Experts of a small language model: 13 layers, 46.3M parameters.
Below are experts of layer 7 (counted from 0) of a mixture-of-experts language model. Rows are named router (the router's row for the expert), gate (a neuron's input weights, with its number), up (a neuron's input weights, with its number), down (a neuron's output weights, with its number) and show model dimensions 0-159. Each number is 500 + 25 x the weight over its row's rms, rounded and kept within 0 to 999. Numbers have three digits each.
Before each expert's rows: "comes after" lists some tokens at least twice as common just before its tokens as in all text. This comes from a sample of Wikipedia text that the model never trained on. Tokens count by the router's weight.

# expert 63
comes after: " of", " in", "'", " to", " on", " for"
router:469451487512521530541507510463526512526493488470492542499474506534439530505490469468495521482537497510481482461477511524530490513480476498521497464512505547528506504509532474523464510502482491530532476483470546519490503520501551533523489482509519502503481515520528503531524553462477520531536540495481509460485495518478507511545503490501532455450563503481498457522500465492495517488496448481498543514503484484531487502461459524524534519511516516525508531511505499540505496517504534
gate0:522523521467519492496494521520478447501516425492444497497494512517485529529486489474504471507491457518505516508515496541433488515504487469534484502501485509509481475456530483476514480520526528477483480550501510509439497456482520488563498473492475499522500541446532458500444518511511522516509495524456514485476507465499503472483530539497517536521502474506487468506519500492516531466490504495473491520492549478503525498490466475474525488562465498497480485523527520484492516525498507
up0:523489549496470514548517486509516487537450481509457523479495501503508474489511513465517468479516520528498470539518507520473509463468499495507534464530521487547528487505525498474547456491536540510483461483480463506479534515497493515508468492494511488486506514473467515500438527451508523445528489479439471500494475467473509493543506488479548551487462489469467486497513464477457496486511469512475503540501512481511497487491474494528485474525492504492509481539497542475504506503503532
down0:479492451510488511500483453486483494466491492459509509467555537492521521475520513510482530515505515464529550530511525500438523487560527489476476512537488499492528515477526518529466495506508483489525524506519495502496448485500440524484503502488493551482495534513502516515435460520488524462472520506531472504486459487542457541515485514455474487516490503467520518492492512477500503527466502535479495507503447494506508528521542481523494542484518468491470492475525470488513481529494493
gate1:527491469543516481517488469498519458493483485510523492495529509487527506502508540519511460462512471483506469462494502494498485544467512465505481497497531518463482486511511506543517477525478503443502469479502483505485461499438506487508531487462515523504547457470476532524468480464513458539533513481564501476507503507482469516457482537503449505526473511540466493496506537512520559472540461480524478490527522504487543479494514513484505491467511482509513493527511534514524512488494539
up1:473523507456525467460494506472516470479475446482504500435540482512535525506511521531527506505537510497486492482456481530489511441483507495528495486505514506525483544500477522523495472503489503501459468472469524499504495539523506529513464468522533508503548472520518491481505489465515479470493542472521502479450503469478409522461494507506472516490491492520477530476474519506482458518477513477489526464474475491509485548524512463496524532481521505510489538492493475482503510523484525
down1:453488540514492457513516500482488483509481534528480545524482480497488530526491462487534477504508545534521512484466507485507492445486525553501506514524504489519488517510480555449489466535495476526496441477514534489475450461538469536486488521504512524502525504485529528495530523479485505506500483489482523526488500471536450502476502485481465498519516472504472531524498527507488511487482469542489495551501540422487476520540531500514494510516459505508528499468520492536507503494482497
gate2:510491446500506503498484504480475506491552444536477535489509512488486500509487482493437524460464497484489541477504526496473496497540491484520483488474493479514500509529514514517518497504501510530492479496486495513509480502495517440504509541502513493464503514506492494522508480503515487507497487522556532545483507463497521493420490482485521502521461505479511471497494492455496439470513507484487521461488516533475535473489514477479542545473539532518449536466496539496470549552475470
up2:532483529518558486491483531482514506512444521531500498487483510532498474521507501483528482492535538523516503489512513518486514525457491531525541501474472528479483467501519449463517474492493521482526505523575524475497506488533531512488499490523478468515516481495530503504484479517457462471545532483497480487492514565533460559562487494496509485461519471533498541489515521511477501503546521529518510521471488507546494522515515517502494477474527507502515491501511436516491506483537502
down2:511492500492456480528540536510484498512490501494507470479519513474551519490505473489469515518496525468500528509516497526504506502446477499524486476511523464523528503522514520493466511504510482445511475510499503494447524492504523496470526487501483486519464420474512541517455467496528494481544511492473542509505459504515500432546505530496457469490508476495505500461518535510512491529510467549521479447461498505558492473521460485543527475500524501502505501513526521524502470488481474
gate3:481483486521473520480470529496467482493464534522466462467485518484489461513479498476484496490513508513499522514504475469498462527528495530505523482518517513503442479481527498529506503488530463505506485429423507478517526502471516472505483524496531489506539546494470529474504477440476546520442479444515493475497508485547474536492515520523525513459484482531477496521541521508472477498524475506518474526475492480494477531521510508465507540505491522514529500513529475477501490522464506
up3:456509544513484488494518473490500528475503479504526491499506498502509524522493514534505496465530490529488509486472513525498539499436513513484494508549529511448498445515493448523494551473526492520514494472493541493464499490492495475548515489519507544470495497525495495490570527453477440489505532480536512457500502557503478515517460498540482503492503509496480516515476519499545488494499552485495509520470486482460508519530497513449506496503492511477488507557527545533526501523483504
down3:461473482530481471520496510494476525502446509513503499477440506517515518528519496509491481508491473473511507495515479502519512542483516520523518501525502523500486495498503538488502462500415515486490499499525467495459504481510481549483522475529494468493495477537533518498502514520470511520533505538449499543521500508500550496453560513455544473507530487475511508487467484518498506490484450519528523542540499488451509476511511527499523514501515480538471526504468443456495475537492490
gate4:483500533513459496498476541518490513518568492497488525521500473488494503490509499459525484499524532453542515520531479553433480498471528538444499500453461521499459536504505502497505510508477482476505490546478461499514521525488511484492544505496474512516488443457511463533484483527476487497517509502505503513539501475519537484532479514491457519453478489520518508462490534484523527510490469506484524504493483512512467529534499492524527510475492469532500490543509519469451539488531514
up4:495495503488491515518514515512477509482477514501531498505502455528529514457491527466474491545527543499473462457473505467483431520476509490499445521512513532476523489457499493437485504489509551524520528484507518488506478464540526487534538496530491520490492500496481518501460441498493447483511503493492481524485531506484512476524541511471494456485522496497510497469464499559544463466508503497462492492533497518505534537528466522462497499522501512521474495512505479446520486492528509
down4:479471473496520530492555481465491519529484541473485454536503482469467506499488470509490511465471497558546451480530474467505507517504513437504503477486495513513556498499497436481500476492481510508485511498522517512481508452504492468480486534487528471534497523509491481497509486493479483471536471476454488480488523512496456502491503456501484493529496482456453555508504490490492461489508496464495499476548467516531511478536490483495512470520516506509433506466476498517479469487528517
gate5:476526504490505515502511544500513466493480495461516473490521501501506492473524480481550495522457504512505480535491491464480515519478502495512492513472509498449517504521505475526504472495567466524515472510501487530483440459520552522487505549531485492574495450487487472505467474518515529495500523464485514545542504487487499519471505487469478497556455535525511512531465516459493519487478492525514522488504467480476475480478485486478511477492473461530493473507504459515528485532443505
up5:474493514465467519489563563467513492500500481475507507515494555526494526537464467469515474486436509517489465544495471518535497541467522525475506473498471520490518524542546486489467506530522515503499456486533474514515469520550531504517522502537478535526515489501543477509504491520475504487495522477438493532500473498528515520514540527507528490500501499512509502509494464509525525479500506469505489510528482485493500461471443484481518543521495519513527508499547485517510477543500488
down5:514458511477471478505496491497520497504499475521503496479517506508504518537488489471450448472489504494511565475456497497525512468485489519455498438460484517525455480471525528519498485541485526503487544497521536528491492541514469509487522524480512514485497481500500480526508512475491489439507567473498476502519501467473546481520524534485502522475499458510532525478469496463495524511530513423534537500518496511533511523518509490507513481487506525476460448520506525489465502501510518
gate6:511498493492504500531505475492486471506501474486507461513526531534496468470527504481527528458517482490515499499503505464519438506509500482471469556494470515526458490507508532489531481466509516497514486504481540472512483522488504514531529527511500482491466514487492540482497507453518474479522531469469498495482513519482476517503479454510565479450476465499520471468490492503513508459522527523463507542499498491477492471472522520493480462516521453508501495456498519436437453499552469
up6:500483513518517499491506503556490516446486501491466498554494550494499466536504433490486520497512539470515481499495501429537463501471491505532421499515487484472459485485514501475493489509485481506482520447486527546533503518486531484512478495492526486489492485514538534469538496507496499502495515490495486487505463464484530469484448487522484462499481492465537523480525486486540509478493465488514514482496467465502525469535496537503479503522498483484523501457472510457525450502481498
down6:506494521545520457447493531485498505531506500482480481483469491483516513526452471467491486504510481492502497475463518497498494534473457535494521501537466520513518518547484513523481501492486478493514471523487503527487506488491555554486486497494515479534498544539477484466523491505475560505462488489525508523529432444468511470509492532499497514502480551494495501492506480505486518496489479479484504465530473535451497537509503457478492482514511526510472539494495499561495514484449450
gate7:522515516484463516520465511472527442503500494496545561490496454500509537536520497527477497516467463472500482527506467537488473488523497524449476520493506483528511514459481506510532482512484514494488537510503545473502506518450464489447494496511549486494503431541458504501456500486520527498479512516518532485516485519526479463442491493528540515498498513502543495514496486532506530482455501502539487506489501498505478467522485479469497477495494466510482478512449510540471476515496526
up7:509527531480553514502514516480533487482475509497577506483518519497491504497481526490494506494512476525481480562504463548524488519507530489490546508499495497498508540510458439508492538475477495502499541508493489463454480505465513504474481462506505506540532432521443485513497493496520480512503476533494517486498527472523519476480551503523463467517478512516513496535532510466512529504496490502531515492469508515504497460526490475515498491463496517525491492513481560514536471541470552
down7:473512515477533496497487471499538493531494512526565485494502509529517488506488513467532519544459525521471480497502542487530497493538532498441516552525482484540545549489514475487531488570485512484508495525474518454512513496515539509535492505486505492497510478498496530523513507506513486505460472541549515502512508529506494494541500480508470482475486497486516519500509491498503582485472515484551471499466511495452489459513522488493467523498494489514487524454505546500477485542484524
gate8:533487505522484494521487521460521515529473513480502511456515516481526474482497431506496498530498517517513522478507533482477508487491536509489539470491483517541507515515500478530468479533522530492501495448529475422481493548501517514519508481513493518552493533532485467513569510486502507481462491465494457499529456479508542507490494487464503498525542546468468488497494522498464496528489496539472489498515510518476507519502493451485491479459495500491464439474471517490532517496480526
up8:487471474524474467488490466510490492567451532550504511524495502518501483520484507469555503441428480542432476479491510491483487524502519491510499515506500488479532522500468534480517508500499470478495493475479495481494472507489516490511532500515452452508514519488508467514489491501495484511505484520498509482518490503508480472492487441524541470452483460497544515520489486530534468498490511496537499534534495509551519508482472511521489504501502499492457505523476520514460551438525485
down8:504516479457513525476515467550520520537494546497521489485540510465485527501473499500490508533544478524489492562531482489496511514435543505507500490507494539457485505513482472518524470478468478519512488492513497508493467514465527487510497463504510499509468500500510464509491520519528482501459529447452489477529467523503486501481493522522508468487501519534501526480503532470526518490490493480475482498418497499528470532524488505496511511496521475481480494432508535469526479461491435
gate9:480519500521503552488539531493507537506523498480460516548437475486494491451484502486512525496504482564514515529478504547488505508546495478501466550486533524483485479491520467519485512510483487559515520493547476485478507454498518504503523478472518525507497488523531471514487512486479481475526507508558467489514537549483514513479505567485463471476509485520478545535480539495508521497474487479460508494501520507521514460473529496489488523517531517533500534493490511484542530506511508
up9:497491470549530458494497512468494524512495446528468503502520513540480482479479540500477490491469488514495510468499523485504485489535477513472508518472506479492536492518494487510477505546498537487490501482521455482509536549470463466513473481499485499514517516509498473469477557506509515533486477526508493474537510416484495492499497485500540511550501532487482556542500477501500515524494541550484510481542476518482469542526464524493523501456490528518472463475528460497481499535521496
down9:499494525463495515509527486471469519502473495494501532458503479493510525531494550519533551502504498497503543497433441486461554515482486509524494526473495505474482548499485489519447508497506533492435504472458552498541519489518509530504499487486497503475477487490517525495487508453481518523470452473499518462514528482497545520532523519540505521510467456493523493521464463504498484508495467486505486484496456515494514466524502517537526519476494519516463524501483513530503514513454530
gate10:534498506482486501506511477504497498453475485491502515472462508474510471489540474511490523540464534493559541533521489480512515478468517501492509473502490472475469482485469471490495545503464507497468553554536534416497526497528514488460488508495482462441480498538466464514489459516494505494505483512503492494508465526506455520472451459515472495544491487506508527442506480513511513470537519520496498502513491486509501518505491499489505491490492493494497463519469512465531466489444475
up10:481489511503536483489444509474492509513517501497490504536509465482511484489485493516484531522480539512486498514516497510498444514528505534512511501492500466486468534498537532467469463500514479497479504512502522469459509447504491529499517464468545495499504461498530530521536496526511469489507482516536504469516504516532506470484459456475498503481478488520491479540519543505495485501462461436429508515506514461455510455500506480445494502463552448544512530499476479507510477525509510
down10:502472511465557532462475507499454467522538519491509482514517496519504475513488497490572520505525506484478517487489481489488502470480507519501498524503554541487514510485446520466482477485507513490449480502534479494463541455471507569503504488509517486461491522513510513513476487511486514490508522482506534481514515468488495499549511485479528484507510452522486476513477447504464497510480494485508550546534501500541524489480510476493512482541495493490537559465475483505442477466489518
gate11:524532448512471485497521462486555538474480481472521499526557493488497484485521497502479465481487496507508515470514474476499490460512490505517531521490465512536492479485505526484518546516468510506499473529490526497486464471490427495512475508496496499486475479449495489501523514503489510485484456494477475491484461522458493511450485492461472452501471532510495470524449479515569556488499476477476502526466492476557486490524487483492483526550490482513514522507535493483515513463516513
up11:542524471537456507479497498542480456493508483454522503522539489488492457505512514486501500513493476519474524511524521471496509457499479512491522488531471510513483470492502508475501487519473549504505498581512530534525465478492458501522467497474492499478497485476499512502512519470513504468531492515495519481486502477443461488492532527444514441479439477528475487502532501498529526505501474461478454527483540507512485480527493464548519516530465459536501476503540488501475505494494495
down11:508518501561464497499506486520491518539506524471489420477542523489487466510491518478523525509467475517520507464480514503513520495554505527508507522512510514500484469485514511448480524511464520477530477523520468484489470509520508481492481522490492469500516506488547497515479560514460500498492500532558507522452504487519531529443493447530529495513502502476479481516458502475544495488501495515465512541481515477473501477498549486527535519524485524527490497500569524504511515462485493
gate12:484516525500527501513482531480500480522501486517475496459515478455477443475523541485461504517533502479467471494473476534511468465491499527495506523477533509521511461536484472574496521486488460483512525522514537506535521525498471494488492500512521542514510481519492515535508473517465489558498489480460525518478463513478506506476500470493497478492499499524488512555494494473505470517477519475510499493525486522457471509500538500490486452489540477457487589503477517533522526508504461
up12:502502503491445509483484474478503497520510503497473493508476491500505504510493511484525548503523515512486504518515476490473535542535517478480468503556473471483488530497535535468501509486500530464503520470487486461488511469450501495525498523459453446457488499501505502483472527530516497503495475533538498506441487471458547470496496545539527540504516495525519489470552475549465486531538508570498513512478516479514531517499514511531503545476480533522481493490477468492528508521482487
down12:508564509507492536494490536487505513524498486497491496515522467474510448486502479461525514468510542504445493516455407503517500497502478485536518499508526480515532489518524501494474512488457536510490492512530483491488537568473550504505498511508508476500526489507497537527487503509518509472485516531514515471528484528478513489458524501468504490479500487462503503492503476450470485531503483448538537494545520481525508488529545499530516502566505535533515506504489491475524537511472493
gate13:552514548577500479526480521465476488477465515521513480501515511510505467477504539487502459506549542505491473494501516531475521526516490514509555485534507492494507496521506492501520495508509532499502465486503490483467503500527509536493500514529478466488491546496497524530508528499527522505541492501529484548523540487478512497484514496537506518526502480538500491504449486504510514493536561504519487528521546519503470505428516466460499501499521564517464465506490535526494526479548501
up13:482484485542473496484529483463485484502502513487546498520522500504522469470492484470519564485498534463473473516517523424441494482520521513470509532503541449524506471512469484460491472525502486477503496534527500446506497541526493464557548499469517486535512499484481471519505537475497484515516495484510526496470511517501500468499531494447492489507505503498520504499501490584508499509507491490476437535510497518508522451498479521478480517519500524492518462478509508505473487497474496
down13:507523491477472501459511518515494502491512535501483466542508527506508523497527515533520511522514487521520483496498496461532479526515506571500511528522490511496527514497491526478571535519494488467518459490482560506553468495470527522461471502469533481546541520516478529503463482488512478505479491524519487506506481438542487507511528519533495459522479522561525499499538480501527461533525529486506527566484505537488497499481503522502511485491462474471513490510529540495508512493516482